{
  "num_hidden_layers": 14,
  "hidden_size": 320,
  "experts_per_token": 4,
  "hidden_act": "swiglu",
  "routed_scale": 5.66,
  "balance_loss": 0.0112,
  "balance_bias": false,
  "router_z_loss": 0.001,
  "lr_router": 0.000389,
  "vocab_size": 32768,
  "beta2": 0.99,
  "max_grad_norm": 0.5
}
Below are experts of layer 8 (counted from 0) of a mixture-of-experts language model. Rows are named router (the router's row for the expert), gate (a neuron's input weights, with its number), up (a neuron's input weights, with its number), down (a neuron's output weights, with its number) and show model dimensions 240-319. Each number is 128 + 24 x the weight over its row's rms, rounded and kept within 0 to 255.
Before each expert's rows: a language model's description of what the expert responds to. This comes from a sample of Wikipedia text that the model never trained on.

# expert 23
Description: Position and direction words such as left, right, rear, upper, north, front, often after from or the, as in from left to right.
router [100 137 100  98 112 157 179 118 129 135 121 145 143 111 153 149 121 115 147 158 148 138 182  96 117 102 146 159 147  95 119 125 160 130 110 106 160 152  94 143 150 157  86 100 100 140  86 147 118 149 108 150 125 115 105 111 133 112 103 119 161 125 161 167 158 144  94 149 144 146 146 156 108 120 147 140 146 113 119  88]
gate0 [ 97 181 120 155 164  97 135  73  98 114 137 151 147 100 163 116 151 121 112 131 151 171 138 121  90 149 138 106 149 134  78 122 118 117 119 126 136 134 130 134 124 102 117 129  94  97 107  92 157 110 105 116  97  74 130  84 153 124 120 134 132 151 190 102 154 135 144 120 145 122 104 184 178  96 154 159 114 107  91 137]
up0 [127 194 124 139 115  98 114 136 151 131 155  96 168 126 150 145 119 142  96 104 133 105 146 134 100 137 144 100 157 142 124  83 170 130 110 103 158 129 104 138 130 132 129  99 107  79 117 108 134  65 154  97 114 118 114 106 105 154 141 103 145 137 155 166 117  99 155 100 126 127 113 130 132 164 185 108 129  88  86 135]
down0 [147  99 127  89 105 132  95 138 163 160 146 159 146 124 153 129 111 139 132 162 173 120 134 152 132  92 131 126 187 160 128 111 110 137 122 148  99  94 102 156 103 129 168 105 127 137 144 131 105  81 161 168 133 124 127 169 122 157 189 120 102 165  96 137 122 131  84  77 119 171  82  90 109 131 176 101 143 149 158 132]
gate1 [150 148 104  82  79 105 178 162 128 126 114 150 171 124 100 144  92 115 138 144 138 121 165 116 135 101 161 166 150 130  78  99 118 173 127  90 133 105 143 136 108 136 147  95 150 137  78 121 119 122 143 126 129 104  92  95 125  83 141 114 129 129 127 171 148  89 127 109  96 151 176 124 115 154 122 134 142 125 107 120]
up1 [130 145  95  85 121 118 173 174 125 117 129 172 136 146  89 146  80 100 157 115 115 118 171 100 131 125 128 151 172 118  98  92 135 168 152 122 138 116 130 163 108 147 147 100 142 119  79 120 130 124 140 116  93 121  96 108 102 130 150 133 154 108 139 172 155  86 132 126 127 141 157 148 121 158 115 141 160 136 132 116]
down1 [130 141 122 162 132 118 182 134 137 176  97 118 147  96 115 143 138 133 162  78 159 107 143 106  72 136 145 138 132 102 122  83 156 144 159  92 164 108  81 142 135 142 115 151 144 133  92  99 114 100 141 120 152  95 138 139 124 129 140 104 143 103 132 114 148  85  99  77 115 122 147 169 156 203 112 143 109 133 139 101]
gate2 [120 160 116 113 116 144  88 138 116  74 153 173  88 142 146  90  92  84 139 105  90 170 134 111 123 102 106 135 143 128  89 111 135 124  91 163 147 120  99 138 128 115 142 115  99 163 140 149 117 118 114  96 120 130 120 176 168 162 114 168 108 104 177  80 103 116 156 114  98 146 169 110 129 150 107 104 145 126 114 137]
up2 [110 132 133 115 133 111 129 107 124 126 119 146 178  78 125 113 133 153 115 125 130 115 145 106 201 123  97 114 152 163 173 127  93  99 121 159 110 119 133  95 121 127  72 113 113 130  94 118  94  97 122 164 118  89 139 133 114 129 114  75 113 116  88 134 168 108 126 110 127  99 113 108 101  87 154 200 159 134 106 133]
down2 [116 134 123 145 186 130 125 172 118 109 172 101  99 127 115 137 157 141 118 131 133 135 155  94 118 163 157  93 109 158 125 164 176 135 111 162 131 143 124  93 155  96 154 125 106 122  92 154 145 170 100 132 107 146 166  76 142 151 141  88 135 112 126 112 116  87 156 123 114 125 142 123 116  82  98 126 140 141 153 184]
gate3 [158 116 108 163  95 128 146 118 115 121 138 120 147 116 148  84 111  74 164 138  96 152 116 147 125 112 125 130  98 143 120  80 121 102 134 108 142 131 117 152 136 138 106 114  91  81 120 130 148 167 117 121 107 146 155 154 111 103 121 114 120 133 113 137 128 121 118 114 101 138 160 112 102 109 127 170  95 109 123  82]
up3 [172 121 115 161 129 130 142 106 116  87 118 153 137 108 132 109 100  89 142 127 117 168  92 145 122 112  93 113 101 181 126  89 144 130 118 115 164 123 110 136 147  90 127  90 119 109 139 149 137 134 108 154  86 145 165 156 129 112 112 125 111 148 128 118 129 111 140 111  82 140 142 102 106 122 113 156 104 134 150  97]
down3 [189 161 119 136 119 157 129 115  92 162 105 166  98 138 124 133  83 147 117 120 155 161 145 150 141 126  79 126 155 129 143 120 166 130 152 151 146 140  70 122 105 135 143 117  61 142 192 128 104 134 139 116 139 140 104 120 128 131 155  95 144 128 122 149 134  62 113 172 113 127 154 118 123 119 157 131 115 145 137 120]
gate4 [148 120 146 139 158 155 179 111 151 139  95 134 108 119 154 108 127 118 128 152 121 127 142 137 103 135 118 151 136 141 112 140 174  60 144 128 185 106 116 147 177 127 122 125 110 126 118 124 121 109 104 100  97 109 142 119 156 127 108 114 119 135 143 114 125 106 114 109 154 117 131 134 171 103 145 147 107 105 148 125]
up4 [123  98 116 126 160  91 121 115 154  97 129 125  98 104 145  87 121 109 150 124  96 109 113  58 105 139  96 122 152 170 133 154 126 134 116 126 105  97 140  92 149  91 125 124 116 178 114 135 155 143 157 135 102 135 142 123 113 145 120 130 139 137  96 128 109 152  73 142 101 119  79 116 161 136 102 124 113  84 113 161]
down4 [163 131  97 154 125 145  80 108 149  89 118 121 123 137 123 177 135 121 125  82  95 113 116 129 104 141 153  99 142 140 150  95 103 110 108 133 128 119 128 101 139 133 118 181 144 149 145 140 143 105 114 119  79 127 153 119 114 132 165 127 133 115 143 151  97 180 124  96 125 143 157 102 103 143  88 162  89 102 124 127]

# expert 60
Description: Words in census demographic sentences like "from two or more races", "those 65 or over", and invisible characters in coordinates.
router [ 66 163 111 111 104 147 157  85 144 150 107 156 155 119 163 146 113 110 106 163 134 140 181 111  94 104 143 133 156 128 125 146 150  98 121 104 134 142  98 139 182 164 122 111  80 122 110 141 115 161 114 154 118 102 109 111 162 100 116 113 156 152 153 148 142 133 125 146 139 140 134 148 105 106 146 128 138 103 110 126]
gate0 [130 112 108 178 166 114 116 156 134 135 153 138 142  80  98 137 137 125 113 136  94 182 145 116 125 136 111 148 104 173 124 124 130 136 116  75 139 143 121 133 131 131 123 126 132 124 126 126 139 126 177 106 137 127 120 121 116 129 153 119 153 135 114  67 114 152 141 166 110 119 103 121 159 113 139 162 130 107 134 105]
up0 [111 142 127  64 101 139 146  79 114 146 121 100 106 159 158 123 134 137 133 100 156  97 127 121 147 120 121 131 167  88 143 176 131 153 117 166 117 105 126 127 131 124 114  86 115 121 167 127  98 134 122 174 147 111 139 104 160 134 113 121 125 123 155 191 105  92 128  89 138 161 136 122 102 157 118  88  91 118 153 132]
down0 [121 119 141 113  91 156 104 152  88  90 123  98 131  80 111 161 137 109 166 161 143 104 111 126 121 184 104  92 131 142 146 148 120 104 104 115 114 128 132 111 105 155  87 146 164 100 162 151 153  90 174 129 118 174 169 109 149 148 112 128 136 137 128 132 130 142 124 127 125 155 149 167  78 156 110 130 131 145 122 101]
gate1 [102 117 157 109 119 155 177  97 148 123 130 146 120 157 159 103 117 140  88 133  77 111 136  95 124 115 119  86 120 170 106 148 114  76 118 162 115 133 123 135  95 162 109 123 109 118 127 100 154 201 142 109 117  82 139 108 136  95 126 110 135 163 129 114 162  86 117 113 143 144 129 125 122 135 116 123  93 144 146 107]
up1 [144 135 160 116 127 150 161  79 174 116 126 119 131 125 159  95 120 115  86 131  90  99 136  72 159 113 100  76 129 175 123 145 105  72 124 161 123 133 141 116  94 155  98 106  96 115 136  90 147 178 129 136 103  88 160 143 110  97 130 112 167 142 155  87 151  76 107 120 141 116 165 124 116 134 136 122 102 163 137 137]
down1 [ 66 122 150 120 109 132 113 121 153 108 111 138 115 160  94 127 114 150 143  85 141 120 167 137 134  89 126 125 148 147 112 112 123 118 108 184 122 126 109 144 130 109 147 154  98 144 110  94 180 142 126 110 128 140 103  88 128 114 106 140 136 144 118 104 133 119 173 146 128 163 151 130 159 146 134 154 183  90 119 123]
gate2 [141 130 133 139 141 113 112  77 133 117 137 105 148 124 167 124 110 100 175 106 134 169 152  87 115 150 120 147 147 195 128 145 143 102 181 106 109 139 122 154 168 152 135 129  85 138 141 152 136 120 117 162 148 135 172 107 149 139 134  69  62  96 141 117 148 119 125 142 110 142 128 130 141 124 110 100 112  92 199  99]
up2 [141 130 124 121 103 157 138 197 107 124 123 152 101 128  83 134 137 163  96 147 116 101 108 162 124 109 142 120 106  84 141  91 115 164  75 163 143 122 139 123  83 103 124 135 164 124 116 110 119 122 159 106  85 128  75 144 107 127 135 173 174 146 118 143 116 155 120 114 139 115 134  99 129 125 138 154 163 159  75 152]
down2 [163 178 155 146 116  87 141 139 129 138 119  97 142  72 120 139 148 149 134 147 139 107  94 133 142 141 125 109 148  94 117 145 126 135  94  87 173 101 104 146 113 142 117 117 119 133 120 122 163 150 151 140 114 149 155 143  69 100 134 107 113 132 118 110  71 100 114 158 136 103 103 115 134 117 116 168  89 159 155 132]
gate3 [116 180 153 120 117 110  91  96 151 109 116 146 111 104 132 115 117 126 133 161 119 112 133 142 129 151 126 103 152 145 116 154  87 128 135 127 133 103 154  93 138 119 151 140 109 113 107 131 100 188 114 131 126 133 146 110 142 169 149 134 138 133 172 154 183 149 161  95 161 146 102 125 107 129 147 100 101  96 116 123]
up3 [ 80 124 130 142 129 138 120 129 110 112 140 146 106 113 121 123 122 139 141 104 105 147 162 131 140 114 103 163 162 126 125 107 110 149  92 159 140 134 172 119 144  88  92 160 122 139  99 148 123 112 158 127 121 154 117 138 165 165 142 151  87 109 154  96  90 130 157 143  97 103  94 147 128 109 106 144 184 140 143 104]
down3 [121 119 130 107 137 183 144 130 177 136 153 109  84 129 131 118 109 129 142 103 129 155 147 107 124 132 143 142 131 134 141 151 145 149 122 147 164 118 122 175  84 105 163 141 101 208 128 141 111 115 156 139 116  94 125 166 117 127 165 133 110 102 125 121 126 126 156 162 144 135 149 134 121 106 106 113 124 103 130 163]
gate4 [154 129 153 145 123 118 132 119 100 147  79 162 129 169 117 146 138 109 130 145 123 126 132 140 134  99 156 194 135 107 129 158 176 120 132 137 106 115  92 171 145 176 137 139 132 151 162 115 128 140 110 140 143 109 121 169 155  84 104 154 107 115 145 159 140 122 172 118 121 120 136 124 155 156 159 146 108  89 121 132]
up4 [137 100 122 121 103 154 127 145 168 119 164 110 140  99 138 109 135 113 117 126 146 104 134 108 136 147  87  50  93 158 132 116 133 143 129 129 142 174 157 107 106  88 125 118 132  94 138 148 158 129 144 133  91 142 163  85  89 153 149  96 148 132  95 109 121 128  60 152 108 132 148 145 116 112  78 129 110 116 134 110]
down4 [124 140 143 110 164 125 125 101 145 137 147 120  98 104  98 114 121 123 184 161 123 161 126 151 126 161 105 143 128  92 150 123  93  92 171 114  83  90 140 157 127 161 154 154  96 142  97 151  88 126 172 102 143  98 123 145 148 102 118 110 148 133 120 116 159 132 152 163 114 103 150  90 155 130 177 116 143 118 129 138]

# expert 29
Description: Capitalized words inside song, book and show titles, such as You, Love, My, Heart, Me, plus words within institution names.
router [121 146 117 123 124 168 146 129 148 147  94 137 177 103 140 167 110 117 135 155 124 134 148 101 121 119 131 145 171 116 155 169 147  98 106  88 133 136  96 136 120 158 120 121 102 144 127 158 109 141 105 161  81 100 120 100 117 101 110 119 142 138 148 148 140 148 121 162 156 161 172 159 114 101 171 145 154 113 119 120]
gate0 [139 142 137 115 148 151  73 108  97 118 146 119 143  79 151 159  82 117 110 168 139 109 129 128 108 107 127 111 122 141 139 127  94 163 102  72 131  79 154 114 125  86 118 125 127 155 121 144 137 134 113 139 133 133 123 116 126 140 173 132 148 118 122 147  78 100 138 133 110  93 122 128 104 145 179 114 131 115 132 149]
up0 [134 155 131 158 136 148 101 136 115 129 162 116 138  73 138 143  95 139 112 153 127 105 123 139 103  99 103 123 111 163 164 118 100 153 116  55 126 105 131 121 104  64 125 148 124 137 137 120 137 142 128  98 127 154  85 111 158 140 154 115 154  95 131 137  92 104 140 119  88  72 114 117 129 140 157  99 136 110 116 166]
down0 [110 155 128 117 109 128 124 136 128 152 182  95 134 116 140 159  99 165 115 116 106  86 132 134 127 127 122 159 103 160 142 136 120 134 111 141 123 117 108 150  88  97 129 150  80  85 130 135 126 148 132  91 143 149 122 155  88 142 135 136 111 110 107 122 151 142 120 162  59  90 121 142 100 162 144 169 126 126 189 143]
gate1 [156 109 197 137 135 113 117 140 131 112  91 160 129 111  96 131 133 117 123 152 138 102 123 132 146 132 110 119 148 136 169 179 133  65 134  98 108  99  93  91  84 159 121 147 164  98 160 113  77 140 120 166  80 144 103 119 132 115 110 113  92 139 100 147 130 152  92 113 146 176 197 124 130 128 125 115 101 115 136 178]
up1 [114 133 118 105 107 160  88 121 113  84 132 129 134 102 121 153 112 123 141 145 190  87 102 117 108  97 191 109 114 113 135 148 127 145 106 118 158  71 209 112 143  75 123 142 146 143 126 152 115 158 151 129 123 141 151 124 110 107 170 120 139 129 163 123 129 177 166 108 155 131  90 115 126 101 109 117 113 112 186  96]
down1 [128 122 137  81 119 132  99 104  68 108 131 134 117 110 100 140 104 154  81 150 139 123  78 155 149 131 131 129 146 140 154 148 172  98 103 116 114 109  95 123 120 148 122 144 135 125 109 156 152 159 104 141 140 125  98 157 101 112 113 126 109 124 116  81 185 158 175 150 115 117  93  96 103  97 109 147 125 125 159 156]
gate2 [195  85 137 139  70 153 112 147 106 103 113 128 123 142 156 133  97 115 154 105 140 146 168 131 135 127 139  98 143 149 140 121 113 156 105 136 103 117 135 103  89 126 125 100 110 149 165  68 144  98 106 159 111  79 130 114  78 116 112 113 134 119 144 136 165 120 123 150 156 112 126 164 101 165 139 124 159 135 121 162]
up2 [156  88 108 100  87 167  99 122 102 119 127 110 146 110 164 115 105 119 102 135 162 129 163 165 123 148 124 128 120 129 134 124 134 135 118 139  92 115 120  99  77 104 126  95 132 138 161  90 155 107 101 147 141  88 137 115  92 108 105 143 170 130 119 144 160 149 100 127 155 103 131 134  91 152 126 119 141 128 113 146]
down2 [134 118 140 110 118 136 150 150 116 129 129  96 109 152 165 144 145 155 142 111 143 116 117 118 113 181 139 136 110 140 111 128 164 148 122 153  96 148 109  95 115 110 161 102 111  93 146 115 138 119 154 134 119 124 133 155  94 101 101 142 129  90 115 146 139 141 167 133  71 115 129 171 153  84 153 116  91 154 194 131]
gate3 [125 127 134 121 147 114 124 104 178 139 118 111 130 120 126 156 160 129 113 143 136  95 170 147 100  92 118 117  96 150 161 127 153 169 106 156 117 148 138 133 135 134 128 222 140 112 124 103 110 152 169 122 149 142 139 135 105 129 119 168 127 114 134 125  71  98 158 132 127 147 139 137  96 110 101  94 137 132 119 130]
up3 [118 133  99 148  87 114 110 175 118 112 120 143  81 144 127 102 116 106 147 146  93 139 112 102  89 130 114 149 138 106 117 116 101  64 101 129 119 126 127 141 136 130 128  65 111  94 153 168 153 122 107  96  91 153 126 143 133 137 151 104 149 124 173 153 127 151  90 132 134 122 120 149 151 163 140 123 155 136 135 149]
down3 [126 159 166  71 143 123 133  95 126  88 146 158  92 126 107 184 160 123  89 131 131 112 168 120 151 111 176 131 109  90 112 126 193 138  85 126 129 123 122  93 144 188 142 157 150 152  98 115 144 150  74 143 137 142 105 126 135 137  92 102 153 105 122 132  92 118 123 111 114 105  91 156 153 148 113 127 143  99 152 141]
gate4 [118 119 112 160 127 107 159 138 145 155  91 152 145 175 117  88  66 166 150 108 107 146 129 114 199 120 115  98 157 130 118  93  84 106  99 133 115  91 135 131 111 171 150 177 121  96 155 149 106  93 122 118 130 149 131 119 159 116 107 157 130 127 147 122 138  86 133 172 130 174 174 121 143 148 120 110 129 105 117 121]
up4 [122 161 152 100 108 158 106 127 124 116 152 113 107  56  95 156 179 127 108 160 170 147 142 170  84 139 123 144 127 109 135 177 156 150 148 124 122 147  86 110 181 117  69  98 102 185 107  88 204 157 148 134 122 108 139 117 140 161 162 119 141 101 116 107 111 187 132  73 172  90 134 135 114 114 126 119 128 162 126 151]
down4 [149 108 169 122 119 143 137 149 142  93 140 123 117 132 134 171 167 132 107 141 145 132 165 149  61 108 143 122 143  99 109 164 182 144 115 134 105 147 116 127 185  90 133 141 165 108 104 149 137 146  44  88 174 113 160 115 113 147 108 119 123 152 127 131 103 165 120 112 108 112 144 137 130 107  96 114 143 131 109 143]

# expert 0
Description: Words right after and, or, but, slash or ampersand, often a second participle or adjective, such as completed, enlarged, early.
router [113 130  86  94 104 124 150 104 175 130  94 132 149 122 151 149 124 113 116 152 111 129 154 112  88 128 124 141 158 121 132 126 161 121  99 102 151 138 109 142 163 175  93  92 105 157 127 169 104 181 115 143  96 102 134 126 156  90 118 135 154 156 143 168 156 133 121 158 136 141 151 147 105 100 136 122 148  95 117 123]
gate0 [127 168  95 128 150 103 108 159 152 130 121 122 120 122 105  74 130 107 117 153  92 146 131 119 110 175 146 138 149 142 130 115 119 116 156 155 140 143 176 126 146 138 143 129 128 132 121 132 150 100 152 140 128 130 137 138 178 121 108 126  85 108 114 135 132 156  83 178 112 106 119 139  99 133  97 147 149 153 106 112]
up0 [133 173  95 118 135 102 115 175 133 119 119 119 102 131  89  42 128  95 125 150  75 156 125 141  90 174 137 145 141 139 100 134 133 124 133 161 167 120 172 144 149 137 103  92 127 131 104 142 124 134 150 152 108 120 132 156 157 148 103 129  72 101 127 149 116 141  95 149 114  78 142 145 114 122 123 153 164 148 115 118]
down0 [129 149 120 110 142 129 107 108 136 107 166 142 119 154 116 114 130 145 160 146 133 137 143 116 136 100 128 144 143 104 111  99 114 146 113 160 134  97 140 144 124  92 117 106 130 122 137 128 133 148 130 106 137 101 163  97 109 165 100 126 101  93 129 163 120 158 126 159 134  80 117 108 146 177 117 136 158 145 154 110]
gate1 [137 111 120 108  94 107 128  80 147  95 109 138 117 144 146  84 105 124  99 137 171  89 128 155 144 162 121 121 152 151 161 136 113  91 122 142 112 154 129 130 141 166 127 113 110 105 128  97 154 119 107 134  87 124 148 149 154 129 166 118 144 156 105 159 126 140 102 172  61 116 114 143 135 110 146 102 105 130 114 127]
up1 [145 112 130 138  91 107 113  83 149  92 111 127 114 137 146  81 123 124 109 128 157  95 126 144 138 159 121 130 163 163 145 134 103 109 128 153 116 140 138 123 147 170 118 125 101 110 128  91 172 136 105 127  95 146 159 164 131 138 156 114 158 157 112 149 109 147 107 159  62 122 104 166 138 105 156 121 111 121 127 135]
down1 [115 140 147 130 131 151 149 119 110 102 159 120 119  88 108  94 165 103 116  91 138 143 111 125 147 139 131 114 161 151  92 121 101  81 140 127 133 133 134 121  98 140 145  97 124 130 113  76 104 125  86 136 166 162 120 185 142 115 117  84 165 135 127 119 155 135 110 100  94  84 116 139 184 112 204 144 149  68 109 113]
gate2 [114 103 160 130 103 113 128 127  94 149 164 134 140 129 141  95  97  96  95 114 124 127  85 132 128 131  83 129 123 112 156 107 153 146 130  99 136 117 146 143 118 183  55 132 177 126 130 103 106 136 146 166 101  58 158 123 137 136 126  87 174 109 130 156 165 133 100  89 137 127 134 150 154  78 145 125 150  92 124 105]
up2 [137 126 149 145  97  63 122 120 141 138 133 111 112 157 133  75 119 107  72 119 137 141  93 140 144 146 131 100 137 113 163  90 148 126  92 100 142 134 143 143 147 164  70 128 133 141 126 130  83 159 166 178 104  80 130 118 133 127 130  89 158 112 128 145 166  89 148  90 118 163  92 160 157 111 123 150 113 115 106 113]
down2 [156 132 152 105 141 113 101 131 150 102 154 145  99 125  88 123 122 124  87 124 168 152 110 129  97 150 108 131 130 152  96  57 128 116 116 127 142  85 140 117 114 118 106 170 126 155 125  94 160 108 155 143  93 138 130 140 121 140 157 107 149 160 174  77 121 156 150 168 126 109 134 134 130 142 137  85 144  84  97 131]
gate3 [144 126  89 115  99 118 152 108 166 119 164 112 133 136 156 105 102 154 109 153 109 123 141 126 140 121  98  99 150 130 135 140 172 106 120 118 130 121 131 135 145 144 116 118 133 120 156 108 139 131 150 140 117 116 105 143 145 123 125 112 108 108 127 149 134 149 139 111 138 147 144 127 150 176 126 142 151  69 148 123]
up3 [ 72 121 168 140 130 135 106 138  98 114  81 152 118 134 132 128 141 120 142 120 137 127 134 137 130 130 165 179 103 126 153 147 104 129 147 159 103  96 116 135 124 109 144 148  82 163 121 137 120 114 127 139 137 148 125 119 122 148 123 163 143 153 126 113 102  95 112 139 126 122 136 135 108  93 149  94 115 179 134 127]
down3 [110 127 136 102 163 133 139 107 105 146 107 179 163  95 126  98  92 120 121 128 134 127 141 114 134 153 103 138 126 144 118 157 122 132 129 105 111 142 109 100 115 126  95 143 138 153 101 177 123 117 150 142 138 109 142  96 168 149 144 123  91  94 127 162 133 131 104 147 143 128 158 128 135 111  88 119 156 137 125  98]
gate4 [121 104 109 135 135 118 157 146 143 106  64 139 120 186 114 139 125  88 116 130  92 129 135 129 125 178 137 108 129 110 137 104 114  83 105 125 149 152 164 123 155 118  88 129 113 157 101 142 106 175 139 121 106  90 117 129 130 160 111 113 133 137 159 162 138  81 131 140  85 139 115 117 149 161 139  97 160 108 136 157]
up4 [138 127 116 107 131 129  99 140 112 142 148 117  94  95  99 109 153 151 121 135 108 137 133 142 125 179 123 126 116 107  87 165 135 133 127 110  98 147 114 105  85 130 113 120 152 119 172 124 137  67 132 128 161 145 162 113 135  99 113 142 172 117 121 126 107 153 127 149 172 141 121  97  88  94  99 155 124 147 139 101]
down4 [100 106  92 115 142  91 103 103 141 101 149 126 125 132 106  97 123 133 130 126 118 127 126 152 124  84 143 146 150 156 132 153  88 122 142 117 119 115 137 136 166 136  91 124 139  89 109 101 144 206 147  92 109 126 145 103 101 128 122 130 130 130 105 142 130 109 151 148 142 103 127 117 139 146 118 124 112 162 121 107]

# expert 8
Description: Articles and prepositions of non-English titles and names, such as de, il, der, du, la, sa, plus other foreign name pieces.
router [110 171  90 100 122 154 172  92 145 156 117 139 159  90 159 157  97 116 132 175 159 154 156 105  92 107 150 138 142 113 132 167 149 129 101 110 149 151 113 169 136 148 103 105 104 140 117 133 118 147 119 167 124 121 114 105 134  90 121 119 129 150 155 154 128 142  99 160 161 138 165 153 110  98 149 158 149 109 104 119]
gate0 [123 138 141 138 130 135 106 150 173 109 101 186 127 126 138 162 104 138 130 128 116 136 143 127 141 106 108 127 123 148 118 140 120 135 147 162 134 134 137 149 133  86  78 142 138 156  97 141 115 157 137 138 119 133 142 137 132 118 130 151 132 180 145 145  62 141 133 169 188 133 163  94 136  83 129 106 124 114  86 154]
up0 [ 87 122 155 136 131 126 105 148 150 131 112 158 118 115 133 163 111 129 134 137 124 135 134 107 137 106 102 143 124 132 136 108 134 144 146 150 106 127 153 149 130  83 128 143 128 153  80 136 119 161 139 123  96 125 126 167 153 108 125 127  97 164 130 147  67 130 120 158 150 148 153  91 133  95 116 126 145 119  68 152]
down0 [ 80 108 107 136 104 116 136 103 115 147 171 155 158 154 146 137 144 130  97 142 143 167 142  70 148 143 135  93  85 102 134 110 134 132 146 126 168 159 145 148 138 120 117 111 159 104 159 165 139  94 123 116 144 165 128 148 131 113 144 143 129 154  69 115 141 120 145 138 134 104  84 133 166 124  92  79 108 125  76 133]
gate1 [149 147 132  96 129 153 140 136 153 127 125  99 148  92 151  74 128 134 150 161 132 150 133 143 138 108 102 151  90 111 115 162 118 132 145 145 144 144 177 137 137 142  71 162  89 122 142 116 171 166 179 163 105 122 101 136 133 133 149 136 123 147 113 140 130  89  78 167 151 148 163 129 119 109 151 156 132 108 136 120]
up1 [111 128 105 132 117 156 142 141 137 136 155 189 101 151 113 176 120 133 127  97 143 132 147 113 147 162 140 102 145 153 120 116 116 101 109 102 130  88  66 124 162 107 167 130 135 173 113 151 100 113 119 107 143 126 151  67 141 148 130 136 177 116 108 117 166 148 170 112 118 126  99 117 163 143 126 112 129 100 119 112]
down1 [ 76 116 139 124 116 110  83  76 143 111 155 131 110 162 118 130 146  97 133 200 148 123  91 106 155  90 146  88 143 124 153 100 156 126  84 108 172 144 121 124 122 123 118 101 188 152 113 130 138 110  93  98 139 156 120 153 113 191 113 152 167 159 130 105 157 159 129 132 156 127 136 147  72 102 125 114 157  93 143 134]
gate2 [134 123 123 118 126 131 125 132 127 138 131 111 117 138 131 150  82 147 129 123 117  92 157 152  93  45 171 123 137  94 120 108 127 146 150 155 123 100  96 102 147 138 107 114 163 132 114 183 148 130 159 139 126 135 193 133 112 105 115 152 127 147 102 137 156 124 111 111 135 120 137 164 152 127 126 140 160 129 128 110]
up2 [114 167  99 140 116 131 123 128 136 144 120 107 122 103 164 104 124 134 137 159 125 149 100 121 125 131 109 113 148 129 121 166  80 130  97 116 130 144 113 109  89 104 165 109 115 147 130 104 150 176 111 122 173 115 107  96 150 174 107 139 146 143 135 111 105  83 122 141 108 149 110 135 125 134 149  93 118 147 123 161]
down2 [100 144  73 148 103 141 169 137 165 122 139 175 114 109 156 127 130 117 131 129 120 156 146 132 118 115 124 103  95 146 130 140 106 152 103 166  82 122 145 145 150  79  94 138 128  99  92 117  81 154 155 120 119 115  96 153 140 134 144 153 148 139 151 145 110 142 116 129 150 114 111 147 122 175 172 185 112 107 151 155]
gate3 [ 97 149  84 132 135 154 114 133 123 141  84 132 156 152 145 118 131 109 122 100 154 196 137 126 131  90 128 128 125 144 144 108 117 146 162 129 129 125  72 161 108 148  70 160 169 156 157 172 119 114 129 147 147 139 139 126 167 122 115 140 117 110 107 153 119 129 141 130 113 112 138 116 113 134  87 134 141 145 145 110]
up3 [145 111 179 167 133 111 133 141 110 118 113  99 119 104 124 121 157 139 143 146  78  78  92 138 135 184 127 120 116 111 121 135 153 106 114 118  99 120 169 145 136 137 147 128  77 115 151 132 112 147 132 100 120 104 152 153 128 149 139 107 143 130 113 125 150 101  97 150 141 156 109 137 102 127 114  97 109 127 107 136]
down3 [123 111 146 124 139 157 137 154 126 144  87 129 129  84 153 139 149 165 108 162 133 118 155 119 140  78 161  98  96  98 156 110 155 130 118  89  95 146 152 137 109 149 115 104 145 112 158 110 106 155 126 113 118 145 139 140 154 132 100 154 129 192 153 109 100  78 121 146 163 128  97 114 124 124 145 143 130 101 187 143]
gate4 [150 115 110 103 152 141 134 126 106 110 148 116 141 121 165 109 157 126 160 129  88 146 120 115 164 112 151 107 154 118 144 151 140 112 135 110 160  77 154 163 111 119 159 106  92 126 100 164 150 155 136 154 117 167 133 157  98 118 140 108 124 150 114 111 151 171 153 161 129 111  82 121 119  88 157 131 124 149  95 114]
up4 [132 159 147 135  98 106 146 139 133 155 123 132 121 145 105 127 103 121  83 134 139 119 138 147  86 123 123 146  98 148 132 102 112 119 116 131  96 161 113 103 110 132  88 147 164 153 171 106 101  93 126  93 127  93 107 106 176 139  86 118 128 121 113 133  84 100 123 120 132 149 166 119 117 127 132 124 141 120 163 108]
down4 [ 97 131 106 108  71 139 139 132 109 115 144 183  96 110 170  93 103 129 131 118 116 172 137 138  94 148 125 154 152 126 100 113 129 132 150 129 115 133 135 161  85 133 118 105 112 120 107 104 126 140  65  49 126 146 133 159 114 134 132 110  98 147 146 152 137 129 140 135 152 123 141 105 110 127 128 131  90  86 125 142]